python train.py --n_layer=20 --d_model=320 --n_experts=48 --experts_per_token=8 --d_expert=64 --d_shared_expert=64 --activation="swiglu" --moe_layers=[0, 1, 2, 3, 4, 5, 6, 7, 8, 9, 10, 11, 12, 13, 14, 15, 16, 17, 18, 19] --router_score="softmax" --normalize_top_k=false --routed_scale=2.45 --balance_loss=0.0035 --balance_bias=false --init_std_router=0.00628 --lr_router=0.000274 --vocab_size=8192 --norm="layernorm" --norm_eps=1e-06 --tie_embeddings=false --optimizer="muon_variant" --lr=0.00517 --beta1=0.9 --batch_tokens=[16384, 32768, 65536] --seq_len=1024 --train_tokens=326400000 --steps=9977 --dataset="wikipedia_en"
Below are experts of layer 7 (counted from 0) of a mixture-of-experts language model. Rows are named router (the router's row for the expert), gate (a neuron's input weights, with its number), up (a neuron's input weights, with its number) and show model dimensions 160-319. Each number is 500 + 40 x the weight over its row's rms, rounded and kept within 0 to 999. Numbers have three digits each.
After each expert's rows: "gets" lists some tokens that make up at least twice as much of what it gets as of all text; "mostly gets" lists some tokens that are sent to it at least half of the time. This comes from a sample of Wikipedia text that the model never trained on. Tokens count by the router's weight.

# expert 46
router:584536484522566557503483454524491508487457625501494521537498509511508521448510494486487478525496547489446511456492471515497508524459500533537506597514503497488525544479462542503588468577448417513437528449525513411575501426454533495447501493500495498544511462531478432497417524551491466464458486506476474500486406509498500530572503471463521502545495513508528442557455449509515458543571551501501530459420473498512485458534480562489444487439462486445421468438506600520519481443550476
gate0:525527579512542497518492459523503422549552453491506524487435559540463502511510473503472463537440518407480520449509540429509557416502552542439519514499465499535509543509481480494559531493516536469498493540470466534567553476419445475407471479519498497515531482568478463505583386545550494480494432492503489513517454423514504508528508457496538489506642474518512490455540554516463446494483488499513535515509469491481447569511461378503418521457494500485473487527548507513473510432477467
up0:480447549501525544612500499429496521542517517457421502495518479428509493469494491488560459497526515526507571459546502533491557463445476538497516467497418497502483402384540574540529498559445458500451526511470440580533448475435493543462492461498545444505515494495514583531516433532496426546526504491540538510521540445497492508517507500503526528483507520449541480552408509555488503459486480474517454477529386492482469569493473610541462546508491491504474507456457488541457642460441471
gets: " ", " \"", " A", " C", " In", " S"
mostly gets: "In", " \"", "On", " “", " In", " Op"

# expert 43
router:510420454410482502443528472520472588522545366484448497495455447489507463560490491572498453478504531497520541522448450486492494505520507510493533523455470495498560558523473456511466506519511511536525511460545526492497435483501494610560477509450564488510512542498488500499511452492464474472493534507534442459552484475541436620486523523475605506453544537461416465508518484493524475462565526487478523495474499461519461501468505475476545497503481500570461488506498499433509451588499488
gate0:464571496470510496482517514581485545443501593498504569500554508468519574516472442521572452534508503511555510529474531522475544501473544563491526528552526514531498514527508575513506486530465451484522540574524510562419457479475508510551517499451497504471477492389535480538471523570490491490464514474484458511461507424520495516484518493474449431501479477502564517551487453511456467496454515418488479510568510458511536524557448473541481549579536530544566510477565486502569481483472512
up0:505433545483516529450532522433553496501548450464530445525428482545453456478551540514466467542420504510494499500450414531506422491516548500476499554478464514541529480483473537566498534446465466572456472482486502517500467522521543506566492535519509571507527494508481503560419506488474449437470520499495440542495540484495441472474481545479541452506469521451444483532539528510487425546535449520536470487538485517492483455484492490505485473483486482462572576474587550475531453485528525
gets: " of", " a", " the", " in", " to", " for"
mostly gets: " have", " had", " became", " been", " into", " has"

# expert 37
router:498507520494482489472503531494535504475582615484545501466549517484465490458465524446478531524510466532537565450569460442528485506539444533449522501548509448514470553502560526491450508524413519541523471430458563518493509444519441482543502502572506570494458568480432556525596611531501507480530508504496496531496536539472479504473516550449434493427467470557456512518520472491487533504446470472482551538442591441504490542481510452440579554478534463478516505544438479542516562465548470
gate0:518497496522508413525496540429434417509540411464542531476495542506442481483487487487506509507540426551526549500505447502530579498556488482518478570548503498489461483479400438553487487492450514548567504511511562535495498459499535407553462467525455494474506563519490502523535498506557450559489432484567544515496582531539507494526518543521527542451476549456479505520472575480499494496535493434470541559507489489551501510481521511486494519515496488480547468362553439425473523515489498
up0:439499560501463485506523503518506523470471416543382460468513562472561470497520529557504503429478454518473579532506503539478500539504442500413495478502515501472489486582491473514566496461498491493403543519511542533544541531474464544496538501447452564520492555484492446491495475561498531471464511495508509530551556436430524508476421438501528488396588505519438538505547460521596507465449445532566472470524521496493503487546530434493506435414502494497461496514423458531534570477575473
gets: "s", "d", "c", "ch", "z", "g"
mostly gets: "cc", "sch", "bb", "gr", "zz", "ch"

# expert 4
router:499528484500513483500434524486563474473512490554473475552500537585499487494467585518522512534445455433467519495495497504487476485457513506482527477463508485512499508528467517425522498506558478458530452503491490437489447461474561502535546571510435445514465593488570542437498541467429559484590464462478499484478487552502512470542469497501543485469431500504534534522504512528433493568494421483475493518554505521480460498522424529583599478546531516430524542503406499525531544476486578
gate0:516468512476419525439484490464506472548489499441458533514488552485536469466499495522502551472510443521449555514518486506502515509446392552513540479449529516469522501462599567521557492443459537514463458494484499460575587495520513480494481507542388461483486520526530543476489470478559583516496401437509528472534561561448538544489512486463590541455508466449543539483518500464449536479488455488473504508494488506455449428477482498571454497531438518457476485583511498534469398459477475
up0:471488540434439564533464474481506474446463453499551532557451528520476524546522478549430539475520439488508484572556515497562496497532455489560516536540535496521534441494558481540512494528481417490429535451539521539507441448568513544524471501459382553438503449454535496499481583478579522490475472532506535487561493445484539529477518508513546565492524477538467399473436525450429501490529481479482511572456478482470504516535455456429469526549457466527548489523512461520433559469478566
gets: "==", "===", "====", "er", "st", "ent"
mostly gets: "===", "Personal", " Dis", "Scientific", " Grand", " grand"

# expert 35
router:513581501462506439578429465537481495547531455493528414509482585536465544516444508469503491544520439469464490471503485469510502447495477464488459595442504513493561565532561508504493495478500564464518497440522522513558466480478530429619541549474482509506514513505518569509430501440457468528518498497499544606545416575461455503482426471537478417571565505526527531495490502515505535550496463514475469527445492426482479512542465490472529559522567500507464473551448501514455475472509534
gate0:492503430529504515517495496517505485457473424577446492497476521510444503512531523450507469469518512473474493542425502528488447511478464512587553474526432467478534512468512435503555469511532491508455527568541485426448500560479544472546459515488463473536437540554573536460511476505500459532488501464512571513517551481518527390498518547454537448490438569493507497509456441562426537530554520486471514495491474478534505566493505517518575422489417468452479487397472514519474402503531517
up0:477451519471513494461499521479426477519475471532477562462463493620439458464485533533463473539560505504520510519494498518485487495488581565486528512487481482522479465509483537462574537578488483542454481451495483548510502569510532466532500522556451509465492473429493496538431454550506559516432465491551494387440452485515528493487422463488450492533404470472426514518476517600505467498533465492510460529468460486442556469511510541446496479516520500455463529523458632442504579509555490
gets: "1", "2", "9", "w", "f", "g"
mostly gets: "Dur", "See", "Br", " Occupation", "He", "What"